{
  "n_layer": 15,
  "d_model": 192,
  "d_expert": 224,
  "activation": "reglu",
  "router_score": "softmax",
  "init_std_router": 0.0212,
  "lr_router": 0.000267,
  "vocab_size": 32000,
  "norm": "rmsnorm",
  "norm_eps": 1e-05,
  "train_tokens": 299900000,
  "steps": 9931
}
Below are experts of layer 12 (counted from 0) of a mixture-of-experts language model. Rows are named gate (a neuron's input weights, with its number), up (a neuron's input weights, with its number), down (a neuron's output weights, with its number) and show model dimensions 48-95. Each number is 128 + 32 x the weight over its row's rms, rounded and kept within 0 to 255. Numbers have three digits each.
Before each expert's rows: "comes after" lists some tokens at least twice as common just before its tokens as in all text. This comes from a sample of Wikipedia text that the model never trained on. Tokens count by the router's weight.

# expert 13
comes after: " |", "|", " (", ";", " on", "/"
gate0:120169160121106151143113149107180175170123162106131084181102138118158082090129139116132134116071141105096140115090160137198150063069158095118137
up0:119047111134178135071175148123120099112129125128105152090105157097113135162120088165127101178167130129182134140227130161084132182138061154180133
down0:123116117165128101125090172148135166154200113116128120127091110044129107112138107166191147146145137126092107131203080107084128067126193053144172
gate1:136138085179122066149165139107098173152094110067076122140104107027091122117117146185130140093124079122104112117128132114118078125086123098132144
up1:116172072092157146095117064083108150157109078134152058137123106098120145106122125154097178110218100191076127123151118065068154120165127132162130
down1:126118129147111115134164174121166143116178173082112189170145140159103151161121142129106138092125098099138102191079131106134136175103143122158153
gate2:088136095136169126195063167135129105103066148183116102130141113146099153107130128165138113078145146123195106098146109096085088102092138112104080
up2:108121145091137152160149192102146110135135193128119114112133169080103098123101156134132100122193188141143132085152137111075125144112116111116093
down2:114131070124122081149128183083196171097093148116118089116191140105180141113085125158172112116107117141148120112141092100078159094087116134134145
gate3:112151108141153146162121151107136126168161130201184086110171120094123129125083110114075095083159168098149121163069184136165081071158090125150128
up3:177150107199088172126104054179107100125049171144150089115152111152158165097168143097160141225130094136138085122115060145199126116111068088166106
down3:153101153135163081073073143164115123159147156141167107145156137136165098133108126099083147144146142121090116167122113123141123164105172097136165
gate4:096155139109151089148136147183188089198078071196151116172126133089087109112119119167089180116076156173151146083106166133134135080096145083143149
up4:131175116158101101110149207123164111155118124103129104151140163136112089144126082124049129154126178106128073139113130110118157113207109115100115
down4:119160161105113148142113113125125089064105126095116120137160181089137164121133137121135134149163141134110146161122093165162135099136098110174106
gate5:168111112158115089070093098183132131098199166142158147127098197127145197118101190114101094135112086142127160150143069148113125039138121105119143
up5:087164144083121156142107078113128113172052141150121097129053120116098101143070143113103088148138122128130093120130160134078131052095114156088087
down5:092129102107162115171134140098092132111226094128070131107173139128110140158191090191090146136158106114097116113133072160125136195120138122102108
gate6:121121113128183129162111164168128109079132126158109148188166119086089156134161114133106111067178173111114124164130121168136110117105105139128152
up6:153128107175159124143098145149193104101138129133142057138139059124087148119119063128129110128160127170114131179132097169116071171124081117131161
down6:167138108124133166134153111088174129057138166126151117139178098142123107114147105137154141127114106118075102164100148123082146181159111124080134
gate7:183085175129149124076132075111079135140109154133079143100175110081067129101117113104108121096121161078134089142122150157135112139153191157094222
up7:103134114091132123210109192123148121159119178126135146121096192195174132163120206139166121180163086136083168100182114137164169160081101116145069
down7:078106128106126155162116077130140142076115153140126158150157120060119122155125143167157162161177104156099122102153135078016104109135117138153148
gate8:169105119121150048148189156141144141169162185136150155125158157146164127121153168133128131127145159149130135073192128131102136122139113086166067
up8:170176165129166044140176148107127156169166172149180185117128156109159126133127133175129173099159160147089134066176105160115156098093122094137054
down8:194194114073093118132123138119156108105130161137105135152123087135107188166080131125124131150216097108118135063122118157066089125119103137199118
gate9:116115105101146130134093147103090126139102157154065075132059109104093123101178089060163095111144136163146122143085130124078108106108152172116090
up9:172165178192136091157143140115152081130132092148130103086136162123160119104121152125071157140116116069103177082102099121154152090105175142155054
down9:084129139138124128110113157116124107135086078112119163100156157143130168105063106183153170125158169138113091104121157089093140135155135109182143
gate10:165181123145108145099146092167126137158122116128142157109120126084092131072123169128116107169144115152182136125079199133192150084145135121120105
up10:156236145140151132100125120179170201102134082131094133135149113126102143180201093130150115129136066091118116051161125129084093116191097080113142
down10:186025134174100156170127227125158132093160139143114198123135157160134133108156122116173119129179158128122123202172111115115149148073117114120175
gate11:085125121098173127150115159130068135142119124153123148142061134128118175085111119113107136158105113097104113135109174118143131173090132129145158
up11:120147115107138156150144164140085107162135104144104146164140102099121172063116117111085150151138052087106086121109159107135151151121154074124112
down11:159150075123139124145203059107109133150102173164209150094094109128175147129141151110204081125151172129113157165173159157197087142161142133134098
gate12:163127120130089143143183105143145089145208132139120236124131126175158106178148160107154127121092123141139181106166063137179146140139093127147127
up12:066195133141163035094089178122125113105056223110142058146167105097101182089122160123168123157074123147089092149136150117138140166066112141097103
down12:062122097105121082098147085200071133162118105107091167145169153079133138117140172070105120201159116131079124133083117075133136070157125120086108
gate13:075138143132084085161083090147171077103171112085147096175142139117196140138135128114088137123165115098184102126099127181122129021147120139160105
up13:120103109119172134149153139117136194150092131160160142100095069143139131129113132127145098095067104128103124144108107084154060104133132191145145
down13:110116143169163096183122119158151089127112151109111148131098127051117098122145147146136123125159107140109154086149138097089141161067157140140128
gate14:094206133121134131119122126125130149188155095109088052139134091104101163125107168054101139132101142139150107181116177152168049180105136107153095
up14:137116131185075087088088087087102121077113133118146107066141125147120109154126064101168050110116094108133150108126091168130132108180122145147159
down14:116140142108158134073102187182109131152101122137140091143125155129098115121165122222142200164140097129115115160158201121113121140136146138156115
gate15:060168185153135097133125110160122074130083160186091155167122123104115115144142136167131128191100148120084087117142130123120202102128152127126147
up15:190175162086104189100162095098126100181152089102079091027111157154129113139111080111147143121090086160155202107102096112119082146095134123146186
down15:045146113124152140117158164127078157167136132056151122139141143107142155121134101145075113110128121164129067073149106141105159119163115087104124
gate16:126125129161137108117105146117141139123076168190153173133150104148093112124143152060112168133185170156153118080125103166139123140166128147162094
up16:170114098151080164164164090182149081152111123128102093114116116113179120099158124106162154120153072099085130104142050089181101084070152088090161
down16:135147129141078071144127119156161121106032052120196117139165138138082067108162135070121091067152171119119128128121127095078117130177131172150100
gate17:148162142129112112146161125146093101153109140144117096093090144059089130222130118159114149121169096135137140130144098051078085113103125076118177
up17:132134084145055120077152088090074075103064138161140120066172184108128176120117120128129110182100134162159122171089118107101148143145071147155183
down17:188152111129110122149089102137124109098115107151176082106107148131124169161119193212129068154127085111135111174128135172176142140142159116089190
gate18:154136078134140090135114148148160097092095103177131119111122102108134092122082145133133081089195080107090043129152153112112158142109151108122142
up18:168095156169131123090131116120124185186166158169122117103129121148076110122205099111084125189168175167087114121109104168142121112083136168096149
down18:094156099124141150127017149168128100102144092134134149124168115076111074075164106084123183114106169185143127143162132144167121105131090152169087
gate19:067157156135108144108147187114158147103109111105161120121118142102097105175132117137103127146130138133106111082147108145092128132132088212179076
up19:076061136126141157128112074159067144104112131148142079146142178195114155098151102127119201192155112131138141190092173117144126216119131111141164
down19:154112131156164117138163131102144202084180097162105163168158116121087147140084117167153081131074130137092128101107132121124152052196136059086149
gate20:137139125146216097127130127167116169190087168166148102144139148110114096088121114145157154156118119116117094074161122098119123118133101115113077
up20:182134123137164146118195104154149187160090124212155139182094139108116091093136114114114176117178112129133094171111138094078147102137132097113100
down20:108131118087180108131101121141141087085107142125085126140148141168192122075122159114206170184128131177148152087145146140099111137077119158124173

# expert 0
comes after: "\n", " in", " of", " from", " is", " Country"
gate0:134083148120151111094089195146113059098135133137119128079148122114133151150115177120155088142142146138138169168169116124113148138064109145119137
up0:175142081077132173173158068081168155139131098093103065131103154117108097124154114155098133122152128147135135163066081101163150127128122113164194
down0:108185158136150143132134112133101161126134186130099136077125092138160101158116082147097127119101183122200107120079141140176152125128149121098130
gate1:142120143153189166103134072162066103096148158146190171084162159084101139142124098140104148166150181103137096119129120147177178100078145129163111
up1:160145102096117088153097109113138122096135151140163146118141124071105090144145170148122111129144182077125124129172096101162093135143151100161144
down1:122105103117140133081126122122198195087095121136127112107168115121135170116083146141115095089137119097136114166088119183103155137104137059164119
gate2:131194093154139133138112138111084166112121173111111129163099100097102135153209113131105137088176141149126145125097128114159161175218160067162189
up2:096083079091126112094062154184164074136120145107137113120091115126141139090121108103128198167129153132159190105173125124104110116144102209125086
down2:089119079094138109173222130110111109126114096039132120134151115186133175142116124168144160119143052088158070113168110124153105160085121123139110
gate3:139171152059078130133128090102177103093131044177098134121131209112180102156066104124154090081141114101151148136128137142173150134117144136116106
up3:127077153204171102117143145112082175135112156117155099146116075111130141112167149195147147150112140130105169161157080084153158101123129133149148
down3:118018147140078126144182153079144143114063180127114087101121158148135080105141099115140154167128120140085095104132169100082193187116147158142089
gate4:149061150139126140153124153174180160087160119121137122074155074126131146150087121180072072137131168134096117100145058069118158103098129115108147
up4:161148153148143132164170143109104181126142121098095143077139071168106158092145098107198078206124089144123141132122117064105149168140146131071169
down4:150156141124110079123132098113164080116142135124154133130106133107061076111119165186112171176123156074115167106132149122134061153146134117119136
gate5:065158146158091129070049121088109108128154140044107128129073102169121145215076113145071192126166132122111121163150191171160119152157160121138070
up5:154128169163157185067131129123153109135120136153110096125096115116124114098141119156080118143119180139104098090140071177068124152117165091151135
down5:108152112129107169096169113113155091163083133092154110150121112169123090156110107202041101085064113114151159144156068173117121067127085119123099
gate6:153166112121075131120133119169122084120102119166136117075123098074129116125136129133110096092112071108108184077084114079099117147144118115163129
up6:051133122091115160160152139122136158118098197148102223095152118112105154166151116117183130167147143148146163089100110086141134169163132109105148
down6:131089116096157069106139099169136131116125142134090097123141130052062101122133113160129105100086097141125114063158116184149114105159136121186155
gate7:086170193076119109091129105087080165149136106121136114114115124157102098113171162102096167115121160139145145129137099110108126131113130127212125
up7:152121074185150135143097123148134138157163140154119172104123159150140144087084056102177104157163102109148135097107190134145125134171172124100151
down7:183144152153174122119139169163131126082171120203143121169106151115078111167155085126127137144129140143180142181150154126156152165157084140128151
gate8:083173125059090152150124141155154190089154098096110128163119168170091110140176098089094132109108097140199146154061114069134163106108107170096129
up8:075134122070112125166099118133187149095122071131061147144098167124092058100160117152125125133093102090143139100067140181130141110102104115073092
down8:164065128098080120132155162113151149119103127128037138160069150126132114128153101159129171103156139125153155079158091148134169097102098080160121
gate9:100144077181104157099131131062141151113138126100190149187176150091076135135111103174138150103101099176164082112143148156132143139112135121085105
up9:117142122103163152146128132128174161096132123140098140170095158159144136144081143095161141207118126023136112204109139138116140115100156137180159
down9:095125162166096066071101079152114150110161136077111103149161124080094090131179155101131127175195151106153167099079124176139179115149165190097149
gate10:149094101128120094119100170153081187089068138150130181155164107139098179123120131139142169086142144137141119174124117127160136097112075108105197
up10:109112145102064124179107117058143104119134085125132179140099225114153157148107055149089114145140106113072071163123137057137062115136100127102124
down10:033135168084138110120062157172128071182191175136101062097056130161108106114165104160173127204140111132200179128095099152121113171143109163116112
gate11:150158078138131121133085136108037159085109164163129115136098130143123132108171213117123067132159104114170178130127106116094097061174107139119115
up11:136147119109188152133133181149115140136124104169148156091162156105124175111091124146082078087135162151106142125091073138172084101170122173100088
down11:121185097089125080101152155139115154156172208126067120161117147146130126097143135126108079134090118116154117144118071168145128126094089113158142
gate12:154146092195135162123102162055206124118156096165079141082108140100162106104125111091128131121080164126085118127141131106121088115110119133071156
up12:109175128196109122158115082073162087148095122138046111091126122121150111113123115170147047111141109153150160128213153178136131165158062164077186
down12:125086138159124134155153117126154108108156121129108161162140201166122117193174189144120074113125101150090064106112112178170129092153143112090142
gate13:106142107131157153095121160122103115067112166114125151192171161147187168112165114163138172106148127160145141152158108163117139153091133171143159
up13:097162133112156145080157150147066071072123208124158112145164094122172196095147083152154118116092129163108137132127107096097104129070129137194154
down13:088087129103133160156162114152088151166144125088096135160160113109153156102123163084164133108131124117117105136086159121138103136094053124129098
gate14:086105108178108121078143166154162145082150134137066127081026130126132076079133138131105062138116074128113137131111127151128139081180129139108088
up14:130071088174095139074118155180159162057148105135070164073039125171098100117138158109127099131117108145113122107100113164142151080142127144084123
down14:154121088183124163143186115124096092116152161141148118135152111147176129109149165144173149107191139139133136201115152112114135123134203155156144
gate15:105099186114149159096122077102170134104172109202125080132082141101114168099129061158145155160102159117101103139171086120124127076099139089155212
up15:149175083121117101158143165126085138126115148062122145165168092132111078146159202080139101090174096145138163125130170137153128200155146164070023
down15:145108223104145073124134222144049156098132160089107154103120162105190106100179140166126101136080105128124084073145135126065097125113133095106087
gate16:159150201098088112073145136092072110132155117112173088111135188167135185128146140168112102096058141170123070141099108163100114171116119117121094
up16:147180144116085079095141155108106062128121140061179091120123199134141166126132138139122095117095139166153094124093112184135117197155103115109064
down16:131072168106045077190170123193144149114104119131120116154121143130208095103137105071135144080169089133067171154074145092119143094177123129115095
gate17:135092070152149097062128122138134126097156169142157110135155096111116153142114115127126074233172093135164149167161126100137147106137094117128119
up17:073155145144131173132151164118135106095120101179081130110118179140098149148160116120141144123145119181129121133163106091147134117140159114097104
down17:176132122119069070105095101125110101129162105077166164125088157130141122060159113087132161149116105173155181122147151038134113116130051154113172
gate18:101109084137099149071142149076145198154140097107105039131152174161106115162123161123135124103086165164166164101120152153116111213141109049111094
up18:149142168114160107212080103186151117090081191097112220096091106113122100107114115111118141122139120132124122164133142104167167080113153172122187
down18:101159149082138116086123057123193124098177201092106047107137121190107069137139130184119116164088109101118097062127116139082139139136113092114142
gate19:134171101074142135149107084104134132179131179157132140102119122153103192121130109140162141122060137106122095164188180125108126135140121153108111
up19:169086126169086137094137182140122111123119131067108102129106083108162086099121146124084147137167137118150092066079020070113167090074158131192143
down19:040165102147125167174107134098129092165132061121115108129069099117140162100109119152093130074095076137124169157173127121125067093093128105141196
gate20:143124085082107074105112159127082125125083094163133168146102095132110147100099187153175075125131141112189115139111160115169164198115096135091112
up20:111083183166122145133146068146174125112143197114151077196144166123212088181122083140087200127144104129076111130147154081113158157096132096158097
down20:137091151127125166118075121059155138111136148160152130118075113134108070133135131082153120152131122199128087134148175139144079082159147145155175

# expert 10
comes after: " the", " in", " a", " his", " United", " New"
gate0:122100126154129141175142100083096122133097099183094118161085083181094142069130085093089098098143118120131121114211133123146133137171087167071147
up0:130103154161167181182146151080114116147107129165126115162114081135097129059200086093106128109165106100127127103165113087198119087196085179083181
down0:126126188076119154204114127114125105173135095091156154140101092176121122154122108114106061096138130130157136102204115102151125093174185086157108
gate1:127085148123155102118087142155119180114119127142075144129103155182120100095164109107151128110175098211059108133135139114112092137129189168099131
up1:165129127146116173132129151164125142147161077116079077129161134112152149127114121129036170144098132126144109151105118156147164050160164108133154
down1:117129072130096159144143106053177116182178120102148116145184142108122134143126136161100098141156138147119115121187157137100110108101157125164148
gate2:197147157102149110097132113140064115055103125111093148129137172121089100121132067124111074179114125160183157154141149108142135150147057061097189
up2:138152067143098155094101106195130122133211102163062144092133133105119135109122139187149158139158117126155148156134151135137124133117114160150119
down2:131127134155129155112129109163123111155164117132093170150134126065117142142105123109141100133153133119169156088102117137127110123147147090105157
gate3:086107146119108106067122117069120133142066127047162185201102134169147146116146189175144127139070136146104201166186146148164151088181160123137104
up3:093109128179094123108178158106130155107126127020124141190099189176119166163098186135148131157073183160163164122110146116161209100202151162222163
down3:168123133134123140130151185145104084138164088157096209124101126129147110161118186104194059116136151132132145150142105189163165165105139111134088
gate4:104184138151163152134130109050127117126073144132149138147118144171144149101143100117139143137132149129123105166189117069117100171135156148123184
up4:123116165169205158143109137095167136163107152109099134133092148165132145126120118135096169081112128147090136192158111105151130197069122142099152
down4:082123152146130175123168068156098112083156126170153112079090132153126161104117131115180147120116060119095088106119141115110112124141172153111109
gate5:132108045133208112084115106145163108069146104127118161170080163101082107122139083113152199101140099178105158150101123144150156128114167133173095
up5:140097057161177126161147112108174052082109109116153124107138148175100183094156141120124150117124111150098094099143109131186157177112112120108143
down5:114145085079148112146111120148147144121139103078126155104130178078121144114124117152129120116170074129089104128112109147136120135176151106165125
gate6:090129173107112117129171101167164156061129140105149128149109142139078130190107145135117181061153106153109174156182090112151104088066172090159152
up6:130167115170139107095124135104123100188094119102143063121115107112139143140133165120178098142151129103155106141101165162125166156152088136125125
down6:137165120104103145141070165155153162113132180139179104143126114129105125154168098082114116141087131172058119117143089153142159152122067150188171
gate7:085128103168130162063125089125179123173148112061130143168087140187105132049191102154172147248140149141140134147161149126098091174088083173065127
up7:145142149135182151141115138175111103110089154196128133065117170132107126139073128143180209180168083152100160105142122140093149066100113140104123
down7:184093174129126112145088182117136124086142129122141077118209119083142123118148103109113103130135142100171061147079164104179122146128161081131091
gate8:157100155131133095100130205135120138146130088153084133131125165143192095160169165065144098158199091177205150112071141102135141187163132120161106
up8:109136099169093127179183107124097115094118198137089021066139052114150130158188091176122171135160059100112120147102110148135104143067129133103131
down8:091103127176092108095136150134171110115113103164156171108114138112075142094104125137155146083146153113162152124188157134079129079137154158158076
gate9:087148130085160153100193125162131176073113132221149110183190129155100150123143166120124141112117092150152181121139157159084143111170167133113127
up9:150107106145117094128085114107107088183180128056096156124099122108121078135155098119147107181119115103119087144147127116168116160093155105101173
down9:105119121132146094113133176198080156128190214113083110138147152157130140140136157175117091149101161146102137145166090102131105080183150110100147
gate10:120137123128117103159117134057124103119077154231089128106145107104209155166131130060121161114141135093107127068080141119079119151151142155156167
up10:112110125132105163104137133173125158120166159082153149151127152197058112088128113196105037102065118112147128162158091144192076110119154097116124
down10:143137150081116119086140096116073056121132165129145068069110136121092141116130172151150096090159117160072124093140194105125142174094119113132111
gate11:102159111137149125131136105128066149156157205173015095134176183187073096140178117145108132081137102146137166124173079129136116194160122109069101
up11:163150090167111101152131135128138137057104153092129110151089071050073120098172075111157135141132114138116072186121092116126130115132148151119073
down11:145132163134145116124170207074129123106156067119132104104068142048183147118087134071090046135155134199132079125143163159067197119160156091187205
gate12:129121153145097128138148141186171151141144169142136153124033123139172106098091098168092197091094142157126138162118120093141151153199142132115108
up12:151099101133090160134154107095152144103132130143216150101076105210174050138108014144146088176114103089124138140106086108160115147219100124134179
down12:126123178136146107116131125110166162178149104095122055146118178126142188142114133149169132121143128092124113143068156149043097129144166142145125
gate13:081110159115151145115105110156121121131110153149081189124103159084159116133094100114132161071117163148155121141078123142147112120169102087138161
up13:121155198106176154100171103159179099097121129150139162156087148066146118122131070159110182089127160115199117127102106128175106135092155107125138
down13:098165166041141082143106108184116151146087121050164163151156132086143143150090103142158128133139165123143154148094134097168122146140171134108143
gate14:108096143115160054118132146108111126118130169120127153110107141205100066160048154122099153099118143179164145142110150104078131165159177161111091
up14:139124101118183182118081095176115164104114133122099122123134073089117117167141160073152095111133168085146159147190132106147168132135148142116112
down14:120198151097150121129137124170130115134152097140140124160159129107093121146153086103166124149115112137131118114106143164206111181129135142064087
gate15:194121158113187179119108107063105111109110141160143066147126148120159125158113099100153143117108132113158137184109105154055119158154108175103131
up15:140152087181112191134159133087148101165146110122073091118116183082149184132122147180144109153182106107111089139145139124147178136107056202098128
down15:082082088132126138109122144132110136111050075122185099129148133108139115092162112160133156122080139165144133097208115130131160109201125111122131
gate16:138106115122159109139076108167111109158168107099079151109112092151160120104152119138176185113115135111164113103092102103181098100108066025139138
up16:140109070101065072166160141173115112082125099115168091137082128149170173120162115148102099157089131108090078095114054185124085107087074075134105
down16:065131168146161121138148171147127105132199125110093151137151133091152146107176084166097127141099135133189105096106137134108156123157115166079080
gate17:094141113153164171151163149120064140126108120071058129188112188108107111145126118129098141123168137124135108131120142113151050114130142130129125
up17:175107133121107054134108114106148081154139124173189127104177133128185131077081121178097174143176109134087135136136119176129179133137085106151168
down17:099140144084149085085086080121137113164159135136134090116126094137096114115109157111148119185136125138193097102114160082155178158115138117143160
gate18:112141153118128179134163163126122127083163118153097133120142090143128138094160102154141117156161172056104104139077057112118134086155098136125099
up18:120117111134165076163090092119121139156068140109161105144169153129119146166105180164092114115128072171133197133155223126177111155098166127074155
down18:124124162164156125112144131118150156095128101136112180097131156155110131153165121103151156148186121192126151150167137110119139036133087156175160
gate19:157197137117105152107124136172127175124106175184077121085096120162114173084182134126158116133103141138144133114183130115163120055151098159092152
up19:142135172097090132102096156102153137113141141110088153156061153160096115088135101120093112128104111163166077151109124119225037116129099118093113
down19:153153092163143114133059134109088070128143122153161174091178138161152165161088150116135114200091127173143124117111091077104182116129098146118093
gate20:172135033112167182146125126109113128223096095122123082152119098155100054131085138145138140152176111140126136126153162131168135154127129172125126
up20:146189080142205137118134197120142155141145134154112057159108090132123091091127143075134166171138100110146127128110154163169145159192153135085102
down20:200139113093136105221145175124124148113060077103137156120150142087127035135137108125115163131093099150158139163104180169185101157100148114138166

# expert 1
comes after: "\n", "-", " |", "|", "==", ";"
gate0:144149129133124081169152105160115111174122135136133152105130099085191098115119112132125152094067146075171075114134083103078109123154155200125147
up0:124119149131124123096138153107176157122108075115095143150159109179096118072175180089189059102148126114174154073150138219142082123130151056132122
down0:148115084118149126189181137124131133112125149118122129181097135108159086154118130140191136170164156145125174111101147103211138135167152151166112
gate1:097127072086151144162117140109066181120105140101104053184181106094107113098142109177099139143128112195124139135169106158165137127123112141077104
up1:104134109089186170183141135127069221115128156135087113177171121087117146118157076132151095154131129147131136117135127073157148095086077102108137
down1:137089144135130137153154145121099110159126172146105150181204158139100152159148183131102067106129172119111142122072142149065141114094143069127107
gate2:172151113136183112109080128169164104169151118077129131174160083049167118133137107110114132057104100133051086108090151118089114157170124075149161
up2:134123164126145143091116118084148197127089141179102143071142162150126163124151114172164139151154136126150149120129078115177143094134127181116088
down2:150111139135129100106145143092125064107193039135134085165111104177120143136075164131098107135185076111110113092182107110119150148143091122154112
gate3:198189137110102087099107148151141185170106161129103072140155149098127116129066100115073121164043080166126122113172094073108121115143182140125112
up3:082140096144116143112180094086127059094164059102087120158114116144091133105127138097136099136125117181120177100143137150127183092187090137084136
down3:198094107163134156103162131114061118181102136122133100073095135078084107161116132148134156141157106208191160131140101138168121100151104130081110
gate4:104146061160121133175140118112177144121132144153119156130109144134140167105108085126090146119132107122135163171140137041100118049162127124125092
up4:127104121118125121063135097126173125094127114117118114121075109153115125165208162184127098166143090102095087100202091121118091099146089136145147
down4:166123099081113159095110114170117045123128106120140194141079168115176175143152120089083119131136124093096124099180169082112178130104127130145128
gate5:151176101112175112134147133148162080149166183134102173088108073136167162137177118050143136077179122088129165186170087084100107135186166137133072
up5:145172130123156126125133139076165108166162192148109152053115132123159152147175109082137089108175098059145126177117099090127145149160144118180111
down5:129109114112110123114157143146098146119118180117099131107161090139131092150101181136144173164120152127092098134181130157149131172104120122106119
gate6:157112127130121139120170116112065084155110119128124161146115147093090111139104128128135140106092118115080122114107169156127095171061145163074103
up6:159083179113078155167167125101115142145118133081120101132105128080130134151162118165161159104119154076098146123113149100126158087111135133122054
down6:145133148100102173173132145102099104126159076101116143122102175153118135111155106082142123105149175093161054140072118090161111158118136188134077
gate7:093183118141131148123120201106142132109194131134040101135100121141153090159080161141130120173173188086100094089087107131147162133153205145138154
up7:089184104067132122143142188091113102120215143107123132147128078099160119156089117121111135122148125131134082101139134110116224113153119109083170
down7:078140093109124110170117126126122123122140142082088122123135109129101148179099094116133113086116142197137100201116155126067151179074175111136164
gate8:119166037118109139171098116074109097171186161113113155113089138083126137106101134149109089110121129124148123128168163075127145148157085115114151
up8:122113140183076193104157091094109167123107135109165060089096150182132110133132126133100135150152143129134132142098156168150088106108199121084092
down8:114132118087091063149111129131183112130149082117129157140122115105109160132075136069158118147059164109123161109125091123199119193126120130176113
gate9:154106141109116099169147151055127163144168126136084160106155120150139134123064179174143157076163125078141114147121138096092091112133170184179173
up9:165158099152140095112076076107076086124119094087158101148086128173168131193180075167168140103146138104076113091071165129126130160149178158138184
down9:137133158130149127099145162146161111187085098156107115130079166119112162183136145167180114138091160139101117164180147168169166097086109112165169
gate10:085138143139067148113086147092092162134111164153087138127155129077192145179114117198105151154163080117119089089115122101112160134149142174154179
up10:108130165084082088070081092113128096152115081123094071145126171105146146141146168159128161178160048175128155153118128062088123101133145194103173
down10:099207137093156140189105114143196157114196132113171092098179055121117174155148081154131171179187122072137128147135139128183149128122100100165131
gate11:088112124142105045175128177129089145117162136180115156156122177092110071146126147130126076123140089141129118116137104111129138135083152105121111
up11:113146118097158119098171107147088072089139137121129116194173109119098028132121113168123186113168141135154151091144115088082180112092155133163065
down11:140151131117105147183185121128097148177119129105092135141157096120184049104066095099130139128115086112141097167171133153108142155109108164124094
gate12:075109144123102156145125185073139142129070123132117104124131132083187125102150106159092118150141146096133194102120142129130148114062127151143173
up12:170167138178089139187190125106116127087155128089160196160097118128153115150140129217133150122101171119125168109118068106128139198118056097130148
down12:168099170045116118136090109107130087102149150161146135140172169122113185160084180113154137070109165184127181080094118109139144083123142166089098
gate13:105153076172101123153138091110096166156113114212148084114147165140131143134122136150062090099111090127135087120121111108148188115131123081071069
up13:087118121139128105142091170140149165154133147102082219136140144040150114084067147129112060073127085158105083058109132163153157141110152111113087
down13:138115099090111057145184038120169081137096172090142070154142136092130130155130117203203118146144161118098155080074084142123085148129112160121105
gate14:157115136076092129135087202092131140159112122181073118135096117124088128141123125132120137155210136146047080157125121131166106140117063089180114
up14:139100113128150107125092131155156068087126090090109102100149090099120132065123130130067132139021153123155173099113169158116063129084200193086155
down14:115116144093155151085124104086117129155122123159146095089115179133139089191147155153152188168158074087172125152138135116139208107101099172139153
gate15:097098063141173114094176048150146129123227141137175106100130114128129138127061135097164125155145125156167114116122137128151151108142122163139090
up15:097098156102134139161138115146098132147087077104130196070140155183177142129122086192109162066105084121130114055135098115077171121101137137109112
down15:186101135085071100098129089160160179140102176096107087177130105142100116118116123086115134197102081133128148163127115099155082149131113116133128
gate16:130117122175191164179170197165137120095104164097132102134129133120131134114129106063086132141123136073127176129143089150085105069071126103078136
up16:113123154104112015141133113097067161115120219162149100131156125118073063123114119219154155089114123205149123143138085108197135160075162126131126
down16:089124088130145123140067169114136144177117154098154108131173075099133104186186113127085090112118064122055120086156138096129146134116110159118149
gate17:193135117090153152169132141154182111113092124091096146116079151140142162223108123155087147096058141160118112163181137127132099147196072098121134
up17:172137110082161161153104106145142113112120119082110097127175162151120122137072135112101142093052110173165141135166151162103114126189103161110164
down17:172134118027149172173124179126117141134141096126135169135122189168139139130142106116118196096071156106119133128114083207077104100169104142134096
gate18:133122134159140107166157078168133099196123107118143141179136133093152101096147065153112170151073127113174094121116107094142104088162047128125068
up18:147138110137132093098111097126121188075066074068160074132145108149152099171112135083112109141100112113080163076095147162123143161173165165135111
down18:157105105145085159124119146157190210133105145148134177171145145137108087091175147189140155090108106176105099158173078060105184138127120121144096
gate19:097136186161114118199099089090141084101095174125153117075089112108116178133155070132165139090162150116148101179210126157150113156101146108140078
up19:136114169141074092141120104121143104125174126136120112072100156107168158089072116126135096195073110150063113106080130123105084111151081133126094
down19:147107134201152164097095172106154098129195150116129106098073193088138124108122166125176158175110147141120161056109141155122082111190115096109142
gate20:140163124150106133126071110094109139167133168220163195072117149104093148088065124112113134104123095157102127120172081100138135136159154092133096
up20:130155155161101145138162072107167119132113097092131151070144199147121134141139048126165159106054088159096108076122116071140129142138141164105112
down20:094095075163142122133134074171103104165115134143136186108153061139147146080097121120117156124157164073144187135116120198136131120114120126141082